Experts of a small language model: width 256, 422M tokens.
Below are experts of layer 3 (counted from 0) of a mixture-of-experts language model. Rows are named router (the router's row for the expert) and show model dimensions 0-63. Each number is 128 + 32 x the weight over its row's rms, rounded and kept within 0 to 255. Numbers have three digits each.
After each expert's rows: "gets" lists some tokens that make up at least twice as much of what it gets as of all text; "comes after" lists some tokens at least twice as common just before its tokens as in all text. This comes from a sample of Wikipedia text that the model never trained on. Tokens count by the router's weight.

# expert 109
router:120120138111124148089130116088104157148125133068107180115115149135193149187117037134126191139051152085067149163164125062112097121116113121113120161074113074164141093127127131134079125153109098
gets: " name", "ed", " species", " Genus", " family", "ation"
comes after: "-", " the", "==", "inomial", " The", "The"

# expert 14
router:143127083118138142142166136133137131168126126127116186110122157165191133191130087154158117142095181099108102107109122082114086139092127125145144161100061113166127093141127131178089119150132074
gets: " and", " or", " &", " but", " /", " then"
comes after: ",", "s", "),", "ing", "\"", "er"

# expert 81
router:144126162116120147160114117141109094156064125069080134117093137108163156187134105146129109130120136118145164103143097053098145161103104095114096132132141111189103119122157089150100185116102111
gets: "in", "ri", "ra", "il", "ar", "am"
comes after: "B", "C", "A", "S", "H", " A"

# expert 23
router:134128146122106218160168165150148065129107087172111149060140143118139136128140122135156111147125143088132162107153115113153073165081122085123058157121084081134093118143141094154063164128139142
gets: " Al", " Lu", " Har", " Ar", " Bur", " Dar"
comes after: " |", ",", "-", ":", ".", " of"

# expert 37
router:190106130118090127134099126098124100174131072140100153111140138161161113147084110125136123155111123115078141141225119103157074124056117149123112122132091132162090139181164097159106122143164067
gets: " ", "I", " out", " time", "ing", "'"
comes after: " |", ",", "born", ":", "-", ";"

# expert 93
router:161107088133112190130151185130072120172143106134054135108126167128137104169097072126199159158111112111082145079138077119129075204132130080108133145075107084182120100149173098201094170191137122
gets: ",", "),", "\",", " –", ");", "”"
comes after: "s", "6", "5", "3", "4", "7"

# expert 107
router:161134108099109129132129169124104129169133115148142187152128149132168154162125122104148120121107121123110158136131130102132098165144132111118096127112099081188125134113139096159124126112136065
gets: ".", "4", "5", "6", "7", " −"
comes after: " ", "°", "′", "0", "1", "3"

# expert 38
router:172136082137114110205129157114086097149151125133097130100074156142097121170104102126090155104069176107130121134146120054123120111115051115076117122069052106149098107197137078204088127132137103
gets: ":", " /", " →", "):", " Number", " UTC"
comes after: "-", " Born", "s", " (", " Position", ":"

# expert 8
router:082120161062128175115151215117131127130131081100142160130132127198146192188092095120136121152086134108145142151175113107141125129145077140122113180102114120157136133163164111126126141135131074
gets: "e", "i", "li", "un", "im", "fe"
comes after: " ", " de", " pro", " (", "e", "ne"

# expert 76
router:135120100100085132115135129121083152114079088117071101100114115129138120152111087152108130190071157099128127114121095075166114184104089138100114145101070100139090065197157091222116103133149128
gets: "-", "|", "=", "Billboard", " –", " US"
comes after: "\n", "\"", "See", " Singles", " Music", " See"

# expert 36
router:151073146071112161134105157073062081136164119101070165118109139157137184140081101143126142128094117093137139115135104099166070093106120077111109174110128133165146133111109092164107102165161094
gets: " University", " School", " College", " school", " Church", " City"
comes after: " the", " National", " of", " York", " The", " High"

# expert 116
router:141082076102119181146169137067081061186161118121059119069113117115134145140112096130168121150123158084105144083125125089138090125115083130108095123144131123190103092109143109152119108142121106
gets: "5", "4", "3", "6", "7", "8"
comes after: "2", ".", "1", "7", "4", "3"

# expert 5
router:150095127113079140112151114048063176132133113078130108165085173151147087125064098158172174171105187117098145120193101098166140175112131098131120119118168124102099104163124114169100157097171077
gets: " was", " is", " were", " are", " =", " been"
comes after: " It", ")", " it", " he", " He", "s"

# expert 125
router:144103143115103110141119139047117122124057070136106150156111160182168116107117091165141143136130125113099102127129086157157120145100137124118081205084045108134113133134147135151101113165171031
gets: " which", " first", " what", " when", " final", " top"
comes after: " the", " in", " a", " to", " of", " for"

# expert 102
router:167159107129137127114143181088116072167157115120117158095108128110145166156054087136136135134105150109108089049132086129108105166129115088088142118137136121146164163134178123101110157143161071
gets: "==", " ==", "===", " ===", "====", " ="
comes after: "\n", " also", "s", " career", "History", " life"

# expert 25
router:129080102138110141145131140069097135130115109115106133103093178145114188191109108101161150155092175070099159099200151133093094170090137158135079127096114106145125133132142123160075109126117131
gets: " is", " are", " be", " has", " have", " not"
comes after: " is", " it", " are", " can", " that", "s"

# expert 54
router:146080085123101167106141133141093103113142129116115151145117138145121103165061083183127114101126170085090121063172089105174141185112097130094097187084115031128088119126141099153074110129201075
gets: " as", " |", " became", " be", " As", " become"
comes after: " such", " known", " well", " served", ",", " to"

# expert 98
router:189053105109117162144150120038120128145108114133107188098172166141112109143136090125193171162068127112079148138155138140163129132120103150061131098156058135153099077100111073152095066086162070
gets: "st", "0", "out", "5", "rd", "est"
comes after: "0", "9", "2", "1", "-", "–"

# expert 9
router:193077100122075145128118152129113091160127107092100125122117136087138166148131137134190111096098129108111136118185086125173097166123116144100126160122085133145057083124156128130105150127160075
gets: " S", " ", "S"
comes after: " |", " a", " the", ";", "|", ":"

# expert 3
router:141141137133116213144133149123125091176104080106145135152136181114142088140097120151144118154158108116091088112175088090153074155080126092049139156109072107104166095154140142167116122121123068
gets: " from", " that", " The", "The", " in", " how"
comes after: "s", ".", "ed", " announced", " said", "ing"

# expert 108
router:124138122116098140108162149083110110143136111130101160129143183105115181177116135142144177163150132124110086127170135090165156140097113112073113082155124143178112146158145130174101116158152080
gets: "the", "us", "age", "to", " death", " own"
comes after: " his", " her", "s", " a", " their", " its"

# expert 83
router:190085177102096170126117164108162074157065084090125168145149105193146181145173141124125130123109137103135146124103120118128123115095117144108080149159123128113068113102136142143066146151130134
gets: "h", "m", "il", "z", "t", "ar"
comes after: " F", " W", " A", " O", " L", " B"

# expert 84
router:184103158074142174141151132086135084135117103129135176105117165175128180167122065136171167125117130078140130051124086104132113188076129113097137156083128100157127093131105102192111133141138102
gets: ")", "\"", "),", ");", "]", "\")"
comes after: "3", "0", "4", "5", "6", "7"

# expert 113
router:152077142120065124127131156137122068153108080092114118152131164161129124131155113150143121198131097120078136124115059099120068163102100078107105149118090112157109083152118123108141128142164050
gets: " In", " from", " in", " of", "In", " by"
comes after: ".", "\n", " University", " member", " Secretary", "ed"

# expert 105
router:117111107137139188128153156077130098118149105135105202106121143165100198185085131165165156139096151084103180104123132110163110162112144120076096173093054100105100130112196115203106125108194111
gets: " He", " office", " set", " final", " he", " Hu"
comes after: " the", " a", " and", " of", " his", " The"

# expert 43
router:170109173117113118138186134117110151165143116118148159140100126197142118220152105133113132154063141127103152139180121093159080155082144146084125157123082115160164069162152119166076141167111125
gets: " mi", " /", " m", " ft", " km", "Population"
comes after: "-", "|", "==", " sq", "\n", "q"

# expert 78
router:105099106126127141169137141064081104130130097126107162100129188153136162138119095129193148130115131133111134133171065128156109205139133125113066140080083094153151109155175106186098089133125112
gets: " but", " made", " won", " make", " However", " after"
comes after: ",", " to", " he", " and", " He", "."

# expert 86
router:135125122060095211161116133136132113160152126122073145086132146147166158152140106150129104164098116094094117076159131088177118182083120104128134140127100070124104109170159093194145138158165096
gets: "-", "–", " Chris"
comes after: "\n", " co", " non", " All", " self", "al"

# expert 6
router:134077136115113134145191123103091081136134156104091178077161171143086165118099090139158129148132124116107141139165090137142102159134082141117089137158095127131154078120153092168101160092139132
gets: "0", "go", "5", " century", "po", " million"
comes after: "0", "1", "3", "2", ",", "5"

# expert 68
router:194102110136120133121128129082092094181066085090104186092118138152178118126108088130136140138097139101098129123130109114176109163078118086099084180096097125143078085157145127167124166116137054
gets: " the", "The", " his", " their"
comes after: " of", " in", " at", " to", " for", " on"

# expert 115
router:148115158152068081154113152140152052123073109113095129087094180177154114131153113158129107175113141094140133091194130075191085183069131110109121155101063117142082140156170148120131151116171123
gets: " pre", " un", " En", " Po", " inter", " Al"
comes after: " |", "-", ":", "|", " (", " a"

# expert 67
router:117092126150093144202161117068103088133157122104113181103130163152144149133072100176145149157100137121056120131132104129164070155118127127087099144085128119131063083138117117173087104140162067
gets: " his", " her", " played", " served", " him", " career"
comes after: " he", " his", " He", " was", " and", " who"

# expert 15
router:173073109115103131185152099114116141143143121087097165126127162118123108146134088148122130133124115082152139124158135106148092158120123116142158124114089081178152107167112144142137168144141106
gets: " a", " an", " two", " more", " with", " three"
comes after: " is", " as", " with", " was", " in", ","

# expert 40
router:131097148109096146155095173110053062153102123140062134137115160160140137180101097153134114131124152106093124099159138084163139169115104147101102138120122068148119102141130130176116098155136089
gets: "8", "7", "9", " now", "6", " been"
comes after: "1", "9", " ", "8", "7", "4"

# expert 51
router:177101110120145123131170158134120096158133126076124182086099169131135132152126108142141150126119164096077128136162124113184084133074128110047138152128058102162143139174105119145104150132153093
gets: " the", " The", "The", " its", " this", " This"
comes after: ".", " of", ",", "\n", " and", " in"

# expert 22
router:136160114114143111124126205082121087110136074084113180111102102152136143149083137122170120161104147142122107064138127099104099126117073155085103126114138111126085143173155135146102194120135160
gets: "a", "t", "en", "ci", "j", "ba"
comes after: " ", " dis", " \"", " c", "en", "/"

# expert 112
router:126110145080146154158159160082156085124144084101125159125078142124126195223134112158143183118085133131162136139146132092151125184104103047074075140095099114140142103103121138174092116175150170
gets: " place", " used", " located", " held", " killed", " built"
comes after: " was", " were", " is", " be", " are", " the"

# expert 60
router:141118081114120127186126125144123081187140124154115139099132134147124080158127132143126143112087138041162133102164099109174098127059108100131114148139120106116072160154136099138057118154120075
gets: " ex", " Tri", " Best", " Cy", " public", " re"
comes after: " the", " for", " and", " of", " a", " to"

# expert 69
router:109125081102123172123109137131111080151108118121104153141153113142112150160128044149157157129105130074092108083135113094147098172088090097105095160123124114134089092110167151131098131120141080
gets: "3", "2", "'", "_{", " Henry", " soon"
comes after: " ", "1", "9", "–", " (", "3"

# expert 103
router:175121062097133136099146158070092088122117106115101149114119151120141104187121112153131160174108187117111112118136090130142137186120133123068118143091111123130199123143123119155091117135115082
gets: " time", "ing", "time", " that", "ious", "ated"
comes after: " the", " same", " this", "–", "-", " that"

# expert 114
router:150166107078171161157141215070095090106157050130086181135100104114130176182069124111129119131067162090093117153114100094131105177144075139108116122075128108092140126119178149160108085111143071
gets: " up", " over", " down", "port", " along", "mark"
comes after: " ", " p", " a", " c", " and", " to"

# expert 90
router:122116124130107213156132123085091091121118092145090194108127154174125153154119082118151165127148124060111139124166111123177071171085116108076123171114084091136144110163120138174065086100154132
gets: " one", " two", " One", " son", " three", " member"
comes after: " the", " a", ",", " as", " and", " was"